{"n_layer": 11, "n_experts": 16, "lr_router": 0.00205, "n_head": 4, "parallel_block": false, "lr": 0.00346, "beta1": 0.95, "beta2": 0.99, "warmup_steps": 66, "seq_len": 1024}
Below are experts of layer 8 (counted from 0) of a mixture-of-experts language model. Rows are named router (the router's row for the expert), gate (a neuron's input weights, with its number), up (a neuron's input weights, with its number) and show model dimensions 0-255. Each number is 500 + 25 x the weight over its row's rms, rounded and kept within 0 to 999. Numbers have three digits each.
After each expert's rows: a language model's description of what the expert responds to. This comes from a sample of Wikipedia text that the model never trained on.

# expert 4
router:517481482508501474502499541485512517510538463423494518502520489467482481512529556473485487490528501487470517503503496504505476451485497505478467493500517528484498479543510555501534546508504486477489478497485507467514552483514490558476490528474454502502506521502506474481519522453529497485514452500494519508474517498485479494520487514526515461484484458508502482492556474493492520450523468522493494465504494475505488493506501526432459496483551470544529548508491510473486543478495489523480480487515498493475478476562472511511481468559503495465514486517497489512484519463509528473492503473471496528493468466467504553524524478445484509495490505462486500491483460468528533496527474493477529534479473523507538464520535488460555518538522503489496529529517492481500477476487468
gate3:510490512550522509476510476504471498523510501469508461497462515548437503501475504495505513500542508506515519555469516518479528488456479492547486514499493541500477504552503529487485499519514488540516483545505443531524499466495477515501506533459482548486489496465549509518494520486494479471499522485502506505529535493479504450509474505506471525533487501520486452462487470530522508472532489521522531482513491486538518471491507486488475514504485490474498459497511488483476496466556514516509480495483467436521520498484480545450506526546510501504494528560541543518515531466552507483519503485513510533500498495492496461541504514528470492526448545499494508542469510544471465496534501505518503460498502497510509517527539496503495486529526497514546489498574507502521489522481469
up3:490532476458484490525494519486525509484484495523495536498544488451569488503505492509482479494460492483475478441513480480516493504541533515458514483503513452486521500450498468504502502480487491469473523469487555480480501510500515490494488472530535450503527504536445493484511478523522503534509471528507487494471465517507502552497520481497537469468502500475504549531519511468492491524480518469483463518496491510477490529511487532502527487489510522514497541490473516533527517539454492476487524494522524560478486477514513461526489486450489501480505483437460463478495467535451498510465488505494500471505515512509494550458493471454520507470548465518498504455520492443521542508470500476470499542497503496482507497471473497508520493490465494478480517504439492505466497485533524
It responds to: Names in tables and credits. Capital initials, name starts and punctuation in election tables, film credits and match scorers, such as Ahmed E(ffendi), K. P. A., Sir, apostrophes.

# expert 13
router:512523514487484452471514507441480474483487507498492463488512495498532458489495473518557465478471485473514491532531516545502524501486499505532518467490523521527486522509496569527506503539536510524527467472539513453558509523501517524512483493528520522513468501500484548525430509493518470508466519455482466497490517527502461452503500478539499512489485524494457520497504546442473526519472497480504469487467477469494479502490479523471503521458516475513510489480494497508526488450473505467495494531527467523474539551455515445499499549493477501499488522489486522495568492523513481492500508476507490484494544515474460464538531477514516498519469511496470495509537514468487518513527503457499505498505526507479516530486526539525487517501463496529499495467515529517523496525466487
gate0:495455530528523519462514528500510481506494488535522553547534466474432559467501474511510495538500480526502516466489524506507485543464521450515510503491501551540509474494506501504514540501515504466479468508500478528492515526543472491519453516501482540505527533502499537556463459508467462475503469500534492488492468523485522506493524489525511477514516507499491462509548543498461495523485528524500479504526490496505531528500503491507511473524506534491553513515503516480521436497467471471543472497473499484526503442498498518478493496480478531502484495467465557457478488490484463458478519513506500503464507490506481484551476506525506525472478473540495519525519481529495471530468504459453522537524491505498468495484471499510524542507548513508466508523511503509488524494509506
up0:514540457480522476551493491516463523502500514473502438474510516526550453547533514476482512481475546475500472526523488497488530476515466528517492463512514453497512515497487502468487482457485506549517513491512512479497494494467507503483526475527519496485494486497508463454558551501557544516529500530487481510520502487547534469496474530479487509509483499473524533495467473501519542457539503483490526482467536527486465488479480503518481509468499466488465500510517483513482544502526481511487530501532503512471510519505533491524525515518521462509528512527553456555492479498507531551511485456493501494537493507482531508447516493487490520520506495492517486499500527509510489495489474536548516480486514463538554461516522487476502480485492465500518478469505493456537466461511473
It responds to: Word-internal letter pieces. Short letter or suffix pieces inside or ending words, such as n in Extinct, l in aerial, -ional, -ic, -er.

# expert 8
router:483527514530460502506493534506538547465465487451556504469482508509500472526524458499495473569486483518496489520477496518477508497526514518509506472506502524483505479524509439522483516498502512557504465455491459489499501493481522517499475495507471492470515525469493511467507476512541510448517537494523446477530460469508538508496478498487519486488487486529491532493552490499488455552511502535519491485525532512516486487524519487481498458513482521502473495561494508506487484486488506532472498474510478500529528508480466467554486527501488499463499526522457503472462540507503461454515511533502490488491508485501555533475525478532500490453475516489485536467520433481505534529535515467493517554524500485449486509500470540520518492494460514499506529474499533506516469508509503
gate0:501446481504532511544527499482499492526498504492450498578482520525479490498529458493487485511494473535475479501529478536476534476487498496488453475542518503470496504494516531476437531512499500492475493529466515489487503501480532511523450550506507534465494509493510457488520519502482515481565483527485510501537525518551490494489521506492481508512498506474551505448534527531542492529488493477500487491474480515516490461519475512502519491555501523465487518507539473526491498498494554483485486498499520497499508481476497510523494496468512512511473514439490478488523537563506487555508541513478552512497512510507517471526503515536538479472517483524496492492492491500497518519483493490473542416500514465519515559488480511537515540469502483503521500493537514498454486512544488
up0:521473491505540531513528505489502496528511509467478510538475507489479501504529470508528513526550467535463495506505502549454536474491508480480490459543516522466497508504542542496481528485527486476509504508464515500507501492468539494512473538514519521458505507495509445495495505518512532526516458551497505490510540518504482511481562505498486497499501476490531501459531499527529505542485512484504484535469463498502495450528485507475486494547470491468510494498496461531482472494474565514493474461474556496505518476460494467516496495457506503510476519430518514499518536537506492507510532520499499528471535511499500470516489515529552480478522457542501504473471523463506528514481522499483555457503512457535500531480501514509511536488483485471510520495550510528438489516543495
It responds to: Consonant clusters, umlauts, abbreviations. Mid-word pieces in German, Polish and other European names, plus capital abbreviations, such as W(ür)ttemberg, W(ys)zyński, Z(w)yer, AEST, NY.

# expert 11
router:520494495472526513518506506467537519503508482474462501509547529462539526541548503499491518473499517534515526483503483495453482496505474440488461506475513525487535490508522475482499514525490513485500481487547522503530538476524486525467501485492518466487498579490548513477512550462526533447476505508493487554469494510486488492508525505507506497522550498526512478517519515480482506441498496525524517504500447497484522515505516500504501549466532519538539531555542496518474474525520462478504503501468463509497495476533494498520496506492502510472507456486418542507458509485516550506505497464477482513521481484450522522496474506492496521529500505463513521516504516542524553497529463511473491465486493499491518502472540488472536510527486477540500530505504493456490519475522489
gate2:517531472472526537519453551448475551519495502471538497493555466508498499510527468470537511478526479490487504522498485503508458511460501514494502533494484491505537467552500474479521498513470496539453496483544530489500485517518550507500548501477505493490424448509502519483538539484486482507472538508479510505485503548491511549480541495517464500521523492454438504500478512522520495469521510513474496499499503500464501485509516484526523501490518523521533491487469531497491513500516515494469508568524518488483502540501526453527523495527506499520499523491509523479499486499543510498477479497526517510500461497527489501545469492507511485497475519549453538492509543490476504510522524485504476464509479505515499526512483501502429501527502495536524513513456480520466520473524429
up2:464488512506468479491552475527540463465497505492474514535445489481476479494501543511483510503509486559512510477510531490486536498514517476499515493492530479531488510488525511529507501483515493479521533540442492513519493494480435495528449500532504523481538533461508479545500467476484505531503449495491492495521467438502504488483450524480524518483481533532571478486525495477497487539542471500515473511503509502490528511500497527462490477498492497507447492487550502528500501470439473512536547434476481539487499454522506554495476508480469499494497480519502484533495523512492489506543525498485471487467530516495540516467540475502523510489526476482527473499510478501525515476478482524497530510515516520524512495469527482514543496455512528502508467492522532478502470499485537
It responds to: Numbers in stats and tables. Number tokens in sports statistics, tables, dates, measurements and coordinates, such as 215 lb, 186 yards, 32.17, 33°.

# expert 5
router:499464515502483489463526519498504511503521490489480544496483482545541543452505509530518529480466509560485545461508501467470507506473468474480497485494498492459504509487522471496527480497514499481480497514497479521518528508499474519460493520459531510464474525528511476430497526496525542516488515516498524497513475491548472492498493528502505483508544462483460455525451517496484475474502457472500493468474515481450548450491494495474526505487482514505474494488480465457525531518485540529518516529468470507493549463472493498492504455486495480526511521487546483506538526472459493548498466498470542505498481480466523536503518465460533448498520514476542515515519516530485479477481469539501514475503495493529522481513493480491461522461482523474462510473507509467493512499550519
gate2:500478454548536463472453496483506530503516500477472519524489489562494498482517545475485474507464465485477504488535472516493517463513498552497469460454514505502478498535511516485507541501490465524514448509515465535467515529529513467473531505523514483535531501550546511467471496519487469486502529484497504486488511502511523532538507542476489489475473491494469487482481501504487492507483518505522477539507518490492505529488510549465510457509539510497504467528500525466500518517495534486493513497537488490511516494504493486529526539517493479535478498464498540463542533469513530506520514489481469524492482538513457462507551496478511536544533487497510471517477512532497521487516500539533515522474474469537513524521483526498491466455484483508470549569559509518507489545506517
up2:502518566472476524524533493540494460509478501525525476479514511432506502515485450525503535481540539500523492519463533511493477527489506446499532535532484491495526484465485490517498471503498529485472538501491525465531488488467501528533483488492492515463466496452442491516524494483517555517495477504491505498518479485500475471467513468508508490524526504508544514511537506499519499487518482505458527460489485504507487467523487439532492545503469477493501530472496472514508479506519474506514481501455525507488502504500500513474474459493519513463512507540513464524469480519491488498473484500505543484498533468472532527485462499538476487438479508507488523491535482468502495508484493454464480480522537522470476464489515471490529544538510511510531457436448479491475507451495486
It responds to: Clause boundaries and connectives. Commas, periods and clause-opening words such as that, which, who, where, when, However, It, marking where a new clause begins.

# expert 2
router:500481542504501529508433530523500517471494482533504482480507539507502514522461523497563527455534468492512530529476532504483481527518493542532509510474475470485471538537513477518519524505451525476531476534458499513447523460456515478516508493548477507473507498472521500542511487491524514542532551466517502485483511519494505479507472505503494521483499487514483463528521492476540498491504488522550487533478531507502481507510469537541522512526509517502467484510493517478503469455500467478484467494475496488528475474498542482525507475514526461511512518472495467520512508487507516526535532528507498508471490537476508497548458496452511510513484530513482505520463512495479523508528541484437523542476501519510491503470546546537466525469527471510525481537496490551502520480461507
gate19:537498498491487508518528498529459503527488504493506500466501484535510549437517500490499485520497523475507488497454465464510474474514513532512527531487544519441500488495473514515498497508518491490496505468519501530482510468547496469489524505499544470495497486545536487493507470508507560521504522513446495505483502519547517519448549513507507534468477513519516513491540493502459524465526530467532474511532512504472495515510464576538499489543534528545479470482498533501515475521477530512503456530525503499496492523494487490505533530499556511464519490458506509444473530466493494490508516491492534492527513538496474519493444498484509479487500484541485497502497566437561527514513499516488485507492520534537490508485516512459518498502527490519498549489546502500482497513499479
up19:513496480464493497534514512528466517539503509495528496488528492510517513443524489481498495519493530481502481486445475459499466480526506537502539529498530525418516499522476493517470493498494524487469525472521501538476532494530514465495539480460526462481510492527496481520505497524515562530520519481461486518504498521564527506434561530514494543474474465518502500490537487505469513460543516483504461514511496516509512516500477550531517524519543554555501484498496515510517510520482532492495462537527494498502508531495491488501534529502544517449508464476504507462494532489505514522501494476509532487508514535504472538502466494486508474483506513525476463505511545426539511494520499515503499519498496534535494510496523494474509490509541501508491539477565515492473510506507496
It responds to: Mid-word consonant-vowel syllables. Short consonant-plus-i/o syllables inside long words, especially taxonomic and scientific terms, such as pemp-hi-goides, paleo-bi-ology, Slova-ki-a, Eu-di-cots.

# expert 10
router:509483448507533512518510511502513473480514481511477530500435512504459505440531506509496463531529503517492498497487532456500514462510502459500495509512482524440459517484489487465481446514518499511479532479538529524501481543501491493460526459490489457449468531527504490504522507520487526525477471473480504522499490491558495510492498539504522516568520526500549526505470503514498481503535510471521508496498524489486513505513477476518515474537497491500526525483504520519533503464517495555467539471486460524480480512522503500466538526529517484482517522539530494514539432516460491559473446492523519496524462490512520520491449506511491495473528520487491507514517489526516457480453520510465539474487463500520512487480475486494509499541492509521462520469473506514479525500485540
gate0:502487518525464484484567508500517469538520468516503468514515441499540478491473505523478532531500516533538466516480510470526491466480463474537493507500475483536486508451473494533485492496531539478489526479501499477465461517546510477512492485506526509467513473525488487532527480494512456501516498504477538483503474517498496511446514522523526495451536568472482521509517502531493499505498535478496544528528512480451484497514474506487487498514452492493495470554496487513484476482451524491509516496527434507471524474521480483488501490501473543509470517491497529460493475505452487488504467533480545482514499502480537509493440472487555540504462537445476487495474477511498541498506478480489517489486489527491477508531488477522499500520477511509483458464473474473467519491474472
up0:499535496503544529514429484482484516445478492479480543481494556487459526512518490433515500486532490485477513477512456526474523553485531517488522490503513522479473491539513517488515482502485506529521475502541493510515521476477485506468517485484458514508520538492508538464499516467486560502511502491526482514492527485502496479554460496487480514528511445511530495483478493453506501485514481511516470496474498511561516509492553491503516510492547519512507530443485518488524529515549488534499517515499537504523518520494490510527486483511505471504517476482483459527493507488530529483498503459507479509482495505511501509488536549528457482485527455547489531508519537492482449491471534528523475510482543510479525500505505545465515495493543469488508505535555549522514458514529497
It responds to: Copulas and auxiliaries. Verbs like was, is, are, has, had, been and be after a subject, plus "as" in "renowned as", "signed as".

# expert 12
router:535517538473527516504506492463523507523530484519494477470563519491528520520463501464444542511467514451472492469514498513500447520484508512536550500530480504471494481485526510524514536474522461490526516496505486516501461506497476504482482500510489510482523603526474492490490460434522472509514483503497510488445467487502490484538501524465513518535513511493483475499514479495497478524482461493497451464444525504487481496498512532523519501479491480492475502450486535508507497506473521510486505524477492496486542505504489473490468513517496459524499504528457524484510521472490474481490488493516526490531470504508453504494463482471487538513490527499516477474535506525473502482561472555486492439479475537489482524536473503525455525451523471479489534498500523493507524498471489
gate0:520551501484495475502531517521489508492515501483474517486533543462467493518538470470468495506493496448480493505503507495515504505502511488511509517487482508491478541513472518486506569500526470534498482465496507468515536493485439530486498491500485473484465484529534507503464455488499444498509481509530464476518494500500514528479499510507467498463521476499471517539533530494540481517506521456500520505473493507468482531504450534508517491488517456461493461543574479546491476484521484508521476540489508483505448512500524486510528536501476489525451460482472526516504520515490476507541540521482465474518475501521447475477514504519467486509511512491477525540487492455460514456480499535517472524482452452509472483497486475511520501502516528507567483480473501482490486432508499
up0:528539500502499475496522520528494513494530530495498497489554550465469502518524484481489495502494516460459506505526515492505501516488521479506503488480472499513467530520465524513515563485530472538505486467492508495524530494477453503481519488515486474505463490525525506492463451489494459496512461516536472495515498489512506521484479507526474491473544471493457531533512529492517479508507490461509506520461499517481467539520447507502519508482507425453476469521560479544510467482515464530515475547498508482522455507496533476506519535505468467549444464493468514513503511490495481500542547548472458459522493509515444480486500510518491499513492532494509521532483504471479485454480504525521486499487449469513475499510481492498498490507510531498558502491481482496484466433517501
It responds to: Plural and noun suffixes. Word-final noun endings and plural nouns before punctuation or of, such as read-ings, expect-ations, entomb-ments, sections, activities, children.

# expert 15
router:474449496539514509481489470464501461509482509510527505521525524511504455541515535496508464488531490530509537480504467490528525449554435505459510517493483505527499495494501478496530523528484517427502452535516470533547514487470472525495502523518531499501503483504471504547484478508490494466471519495492463477483496494492519465508537491549492496490475508508524478525507532517490503482485476520481513545480509542513483534510515465493468509492564488478534511453515511548525488561497506547519525513487499513485471523516515482435529480548518488451500472474494463526469497504459503483554518466493458513495492491494487502536535526536527520479511504503542440508473517522508482509505531511507460491515509474518519474526506495510515479476506488473493493506467495485495502453513481
gate3:498475562511445526524476545531521518500538497492506492542498509482525521506492486507469457511537512522524490489527486518521506471535533508514479503513522577514526514533566505487504572510492489489496479506490515536500498508511484497519507502490505501472472497526549522496484534505533487469485509477467486502503511482504511481492541466551541500524456513478488475512548482487479479489501507489491501443538517511541498505469499507494524504532508509480531552531494495521481490515502529512460582500500492505535478516492478500537536499484504480521438491554495514537495496491509510528518485489504510477488496488500487548482512526524512511508492434530511511479510512523456565470489466501503549507528508518550490482500479549509509481490516542497527521532499529503489519453522482
up3:516446503522502496532496549501510486499521494478484511501480479465486494498531487525482521550563552516548499492513520503476518463526500546511479478529525556498498493487526490472520542494485487496493485476491470481522491558493510461532503482458486506490472522501547528523466528524511486493483478503499477521456491520506523464443522471518531504518498515530465505524497481485466495525501521497518502473551499520527475506490560475482489492535487497493503457534495518530484450527500523522508538493497520538502488536499509506511558514514524499493434497540492505514478508505520508539488493506513533451506515502496510565499514523503487478556472443553493537475493505494474517466467510518528579523523488515534496532515504524490534470501500526504520519512494474497508486467489488
It responds to: Place and infrastructure descriptions. Determiners, list dashes and table pipes in entries on places, railways, buildings and districts, plus words such as Historic, railway, Creek, Avenue.

# expert 6
router:475525528475543508471515479491517524535547513502516529510511490458498500549507485533499503494535523549511520471521485513462505494528538478468486514486487517501514519479452504484465490513502492455483494500492456487504485487504553479470576536501487465560484470475524519522515497540501496516531508511471533498489500476463504482437465555525489503511499513477511539479483522493522506454498487504495514496536461537503511533491486536523492520536503526525494491512543504500481507509532489486523498547548507484471486523514498501498516545512492553515490516511488470538502492505497496487539567460469491504461487486505510543484496517538478539490494453493502468462489537480471478498470525470552497547510469540466478475466542473517485509488522457497481500492491507467482503482489480
gate3:543493517457511471492520541456502544501496465523509482481458512450496496501505489467503503533484527480473505510536479493503520541514492489468508492502491481492506521471476502476501492507459502512448494500498524454502508475486533475485537503490551509478462504508491501525548489492451518509511486508514499514490482514483512493506479515469543492476500458487483521471499464528493487477465541433493509483522477527530522506514471522433458560524499454507491516490512524486469478471456502527524495504510533479473497531514506514515546531505464496503491460514477510545493504460476474502508554459510525533479500480477538487479522524460488490491543516480489499502514507542484536498469525439512467507481480502497496498505521500518450511485476582532523474509515498515489518458440519
up3:481488504533508491506494507516496459494493553493502522492551498497470464507474523524522494448492471496496492483487488502523492474506491488480470477518507501503537524518477500468480472513522444497500499504547499511475524518500468540504473553520469501491507478492521480491495521477590467480486504528554502523480545504526474463507526549509476493498507512490463486494488527485484475508499474546510500501512519503540438467489497491512532437485480515487495482506530537527533514533508530472497486473472424562467461516474508464476513525510486490552519476474514547460495515483513473473524470510496530525500495536486477534517432522491531501485492515492519489504488513496500501505475472532503503528497481506523483512500515493509491461482509459440473521516515507504494511528576480
It responds to: Music and chart lists. Punctuation and function words in album, chart and track tables, plus music-career prose, such as French Albums (, guitarist dashes, the, a, produced.

# expert 9
router:506521500520488488550540497518496474499475539509493505482504471565496525522517522509505529505499483508513477513512500544511502530508513500523481494517500494521523489471501474521443494517496510508489546529490519497492472528467501472502476547530509526513484489504482463500559510472501489465476504495501474536482486514507454485467487512496491501466481476520522525512481513517443510512477475485498530556546538465485549514534479487496465479489489516486498469475489492531442488531488468488521487499512564528507501512496482574488512505458525520552491522477497531517479499470479490497483493459498453524491503526533527531515464520502555517481532532465480540505531509517499518522492493505480455547524512481456454510549507454483520489519532491503548507451459495541524517533493485
gate3:474519520421498492497494470486521554524524472488467515483486494519503537508493518495526521473549488455493515497500510521507514502479535514503478525566504532516499475459483543485486503487495515508516492487480445483450509477521472452508524481482493502497490513506472477524537514483498497493456481483543565521500478493469513492511458526499527492500485508508506507531487506492525513480530487479473471480476533507464510486524472528460496478503516486516447502490478461515516461493484455518518451542483530515505469509499510482485507486512475547496470522549498519511525478451515477500546482509508486507449449535519471491489520557502525468490489512500469475523537527445485523474509465527487464497497564488488514534463518494483531521535487474474497474466488520504476546501483508
up3:512473453551524517474484474508501494491503500549496491505480520517558490518499559498535496516528510499520553521490511493448507458482488483556531485473524479466530508465505471505467491525518487512479517494509504498504550501504527560514495505453539506462507504534511525481539543521493490529498476490471525476543490496524489515507501548537451518491489508466485502519490537478489523453464502489501511545539531468518535516476486506519526487531548504468512475493551528473463529457492517499454516481497500489533501517546512547491500518520509495508477479475475531529467486518492495525492469469555515513534525506478488492501521488519529461531493530530495526487502491497489518547463497510469485486497518497486527492491509481508512507492478529512542442517466511491430485507492521
It responds to: Infobox fields and table separators. Field names at the start of infobox or list lines, such as Date, Location, Category, Running time, plus table pipe separators.

# expert 0
router:568508505536495493509506537512496505523493496484515494539522456459516477515523471523482505503501484513486514481500498502452526454499455492535457472479473505496497511490489525513497483541456496484489498505514513506536523479533419481494493525532503485501490518492504497477517511502537482508515533483502502535500513485559444519496507502538515487516483518502512462535533510490513442451460463529494483462525518455534484506522520501508514530523546491519493484502551463481498545511518507506463466505461458511539543475522465479496548492540490487515479470466460509479481528483486520478543496472468489500475486476440481513499500478459524481513515533486514482540514484464521551486507514525541497507502506514525488476499492511454532514483532454473491512532518486478475467494465483
gate3:525476509497460465496496496497510484495488528527477501479466506462472524509477498511497516492523475478503486499515556496525529469501502492504486509482477459531520456494532513498475429485486482494509537466494528532475489535477493526486531441480531509544501506487496532494478485533488483532526477517517493501491493475501493496505508470469455544539514507487476504497491491493500474550528464523492491518506511488509453483496507498470493494483525507483524497517490509511482471496514528502490455511481455460536495472487477488474524491496467468476511507475534534495483470482484491475471511494505522496500489518524521411477494484544530482548476519541506496490454492473459468503490519518516538489504443490461512502492443566452491501555520520543454469487463429479465484490479505
up3:449465470456543484515487516472523496467506476487506506512479509524479521464484487484512500521499498492510487491512483502471500539535511505483500555543479513445438481521513532498555496496489525485499480513504474477551516502458537535458467518490522491458498516525508464461510537462485546463514502493485527529525450497493496500499501503548542515473504505546528520504531504463520479446474523482518496532502457509485497483498513456460503505490497481468476515494496506490502523499495509514515483493482485500526526509516502516529517527469549498513471512539547492478496528479553505482523471515513468467466499506499519490537486474475490539533486477466517509502526500545474467457477462466471502511493480504560531458532515499491524518508486514509440503495529501527536532496466454
It responds to: Non-Latin script, foreign names. First pieces of foreign proper names after the or of, plus non-Latin scripts, LaTeX backslashes and braces, such as Ba(isakh), Kan(nada), Devanagari bytes.

# expert 1
router:508480431479493494500547498509475476503523531534512522513437484481475517518517496474511508503531544525472513501472510483488499533478482527486495513521487491459481491497491497478493488499526474471469531507500536515474480527535465478532480475438501508497501444523511483497470534464459501560513455521504538518520499500455499513533493470502497507521475495522509504491456502493521527548506490512492526481466501497506508514502483487501492501486446497508506510462480495471469530516507523457500544465490491488475459511482496526483509518522455490508511496514541531488460527507480509514475490550517542498558513516469526472475532525474453458521499499510505470478512506483485468500438520532536512457481530517553504458532479507481468496523515530455469458518538510520471535521510524
gate0:485531479510478493494497508506525515537530502499492489501479516488524521508514467485479516487467522509513503491510559494491508517472475479464485550544505516478506536481498513449490531487470512478542508499552527534516503497514491525503461490502487467477520490550503529456510507530513495496480511518463487507491488468517459514514468503492524508532509507503460530440533558550490510532540491486494532500511466473490513478511489495505469516494562543524470471487545517524488519513514495490504511516497511510422481534469471486484477521571494456532417521447459530501532482499492515517514506534489523472528512547543522503498451533520507517495531516485478481534487496493516458537444502483493485512512495524464516505499517509520506484495537494488501486469461469494481481496512513
up0:492538516491506493508506493510527501520508465487503506489480502523525489507511462470489479521459521465519492501553530491510520542506474511472505549534471534460524519485497517488471523481449486510512502496518531531486496514475487540502493458503470459468489492542511547479500479512524464521482517505476459512512500466518497500541468492528516493523503509539482501446502537559471519528525507490482521479491474474516540491533484487500516524517571530518473484498553508512520525498528507501483513514503491510472460521478509487495498505585504464524418502449484527520526493504511481466511499506497510476552498519524489472522465525528521529491533527499472487527486487536518491515414506488453479511510503523484517516522509500475490502487510501491545452464457510499501496509540530
It responds to: Prepositions before noun phrases. Prepositions starting a phrase before a noun or determiner, such as of, in, on, from, at, often after verbs or titles.

# expert 7
router:497549504532529480478498500472533500550460532501532507492492490521505540453523483468449477512494511478513456445532500487504534550509493473497493526522519549478557489492474465519512490521456498524500479514485488489489502466542508507479492456463508512481473459511536479466500493499545517516532504495491485502496503450517520495500495548515512483487513482505468505497488497490530494508511509455531531494525504513505501448451478488519471530534555491529526506483550500522541511469546510497514471526479508485505496465526460539522492517474542537510483472465521498511510468514499499471499489510520501500526497513530494497475524483528523472483496471494519528483466527514505455496556530525520501497512546526521515470501530483523526465492510558543495505483505450462510511523560471
gate2:484529515514502492504516530502550466510491478532474525541489541491527484509479457513522491527471455535506512521487445485564508486500491497480494537481485525439513515470548502527532520509536479525492506507452493513521477495504486521504498524510476489487488490452545480449488461489485509529492529500490545485464520498502517522459471475469491476509492475466507495501487452519576518491476506544492491535498527518490487533469466494506528464479500489514484507507514492548546549534507493521524497472540516533469521523513484480540518503480494526545520476507476499485540485512458481509477536500454496440497511510467516461476515490520549474515522512467519527529485514538525476512511502486502503505515502507561456504467530511468504477511497514503544507505480465508519528478483490
up2:467507532529477459476535513527529477476486472537508515507502546498519471499478472482523527506471461541510475510439476465545512494489472531496467528517483528496494518472513519516564500477523493542508496525472492504505440525525480483503530517533510501467489508502527500473482441518457507507535513464504543483464504529439490504500506492461525492538513520515508489514485447495511532484517495554504510510475523532501475463471449517486531478477513525525504476479500507487539551522518517517519533499487488512484487500514493472527496499442458466501528499516503481453522533506467499544493515483454499521506497462489510465505465483520535463482513521467540531523547515533510465500500499510497529494501515473553477534474532511514511506478538505527543484511483491477500489486475500
It responds to: Section headings and line breaks. Equals signs of wiki section headings, paragraph breaks and newlines, plus heading words such as History and Personal life.

# expert 14
router:501483453486497480498456511525473453467495500455462485478514503453514495518499512485486537533511452519470524495512513514513514542502530530522487461505478466500521524500521511532508509426502489458533517538520500515522487479493505484509528512505467461480531503468549511488508492535487480487502510529516462448523539493489487517553533496508518525469486546516472481493535460521498526479497498504488472475516444528546476482525511465541502489466526491481470501523501467511502459491494471502495501464485506508475470480498524467530539463500465537485504535470477521453522500470514479489502507529506499488443512511505501461505466526491465491488475538506511503469505530473465531524558508470483520471474479517488518489502492536541539445505487484535490499490470487486525463453483495
gate0:476511477527515509479524514509448527505479515504517484503514493483509537477468511507479509548481484495498491501468490463539477497487505500522469534528517497522464536521526489559471470488524451481491516504487503483541524537533482518492495493466564479513497438470506518509498513491532496488500473515514487493495468540534488478468494508508491478506507475431480534512491527485512482527529491500459512482510508559539512468484509460482529544500524484469443498468481469531524484502470500536512464513524542488481504480499494500495498411512509525469472524484446529512490523523506537481540491535452540539513493494506516485491469477519524511528496503496477489492528475447488493451502476460527478482483518475491464550483478539515491499525502560479508494498517493489511508474518507
up0:539494515470497487545495501495525465522541472479486501539495551494491475537512504494505527482509531512531520514500501566481507498501482501468526472499504496519521482476492508462500536536506528536534502533513516503468464458465499475480504499563507549478492566543487505485492474515482477532503515485475521501518499476482506510516542488499505519527513534551508470483485481514481483498470504529529473503460478469494497514494497500502470503480484514523533482538496510459501489501512487492518484500504473496492494541511488479468506538475492486565514509484515442459540494499476443503476479492535467461498513569471456477487483522474489488464497491469519458492531506548509519520497542560521516513495480526508519495493529447486518505494509423525468522468497511540491485482460502
It responds to: Romance and Slavic names. Endings and pieces of Spanish, Portuguese, French and Slavic place and person names, such as Sierr-a, Burkin-a, Rio de, José, -ić.

# expert 3
router:487486511491463476516490464574506523476508507484512512500506488535443469493484484502482500514482479465507496479537501506521481456481515504487469527532489484545502496548536520482529500503516457570545503478477520468515534470509480516537488477520516525520500501463485496480502504490466519458500471498465496497516495491537529535494521444481529475448491512488511488458554509510498512486545564527468494477507493478459491455507519508506513464470454478499470490529481512472535505521520534499487474508483498518543472474498525528475451486444513477518548491515491524525503479534541527497460504483501497502495520492528493433500508538512489518549472484534538486532497507518524500515453471473491519492508456508489509519486492490489480490480501505483552476511484534495480504528472481
gate1:498493485462482513481495498464454552457461507536487469523485474529484492503499486484501519515495515499519509533516494514513510499499477506423503481486496510475515464501557528520513461465487503548544488506517467502484509479551511471512477491454479516507494491456504510535465503527487474530488499524526536515526541505487499547493502495497487482486481490483489485466514491576513498549526485495510521466544482484419494478532494523521507512497563512535507523476517508530468504498534514494504508528509464513461497488477493509469464527478501446501504518506496505505519516536508546498499529523519456482461527519533499468456509494491550492487484483516477515470487468497528520497532500481496520498515480489499534521497504475460494458490481503467521563489461511474465493519465438
up1:508496539498499491495479506541516490499508487501463490462476507524484515462475521501525532503515460463512484512476505525485491528503531479518460519505479514476498543541457488531497506535495499431490492460486552521497521547502442541435444512541496509527502461503496531475526522477522521493514476542478477465483525484494507482508524487481478533505528481513513464483495526512491513496469457529471479521494499490519481527452507491502521527537448504480493491544481497462541498505467474490517540496497461499513495472514516505518514455529478519479491510500471509466477527498491459509520479456447514500511438499446534526502509420461471516506494503469551510498496534488460500507509507510469503500476477501499519474467505503498492515527531529513504464529525509533516507506525536
It responds to: Mid-word verb fragments. Middle pieces of split verbs and long words, before endings like -ed, -ing, -ion, such as acqu-itt-ed, incorp-ora-te, exp, compl.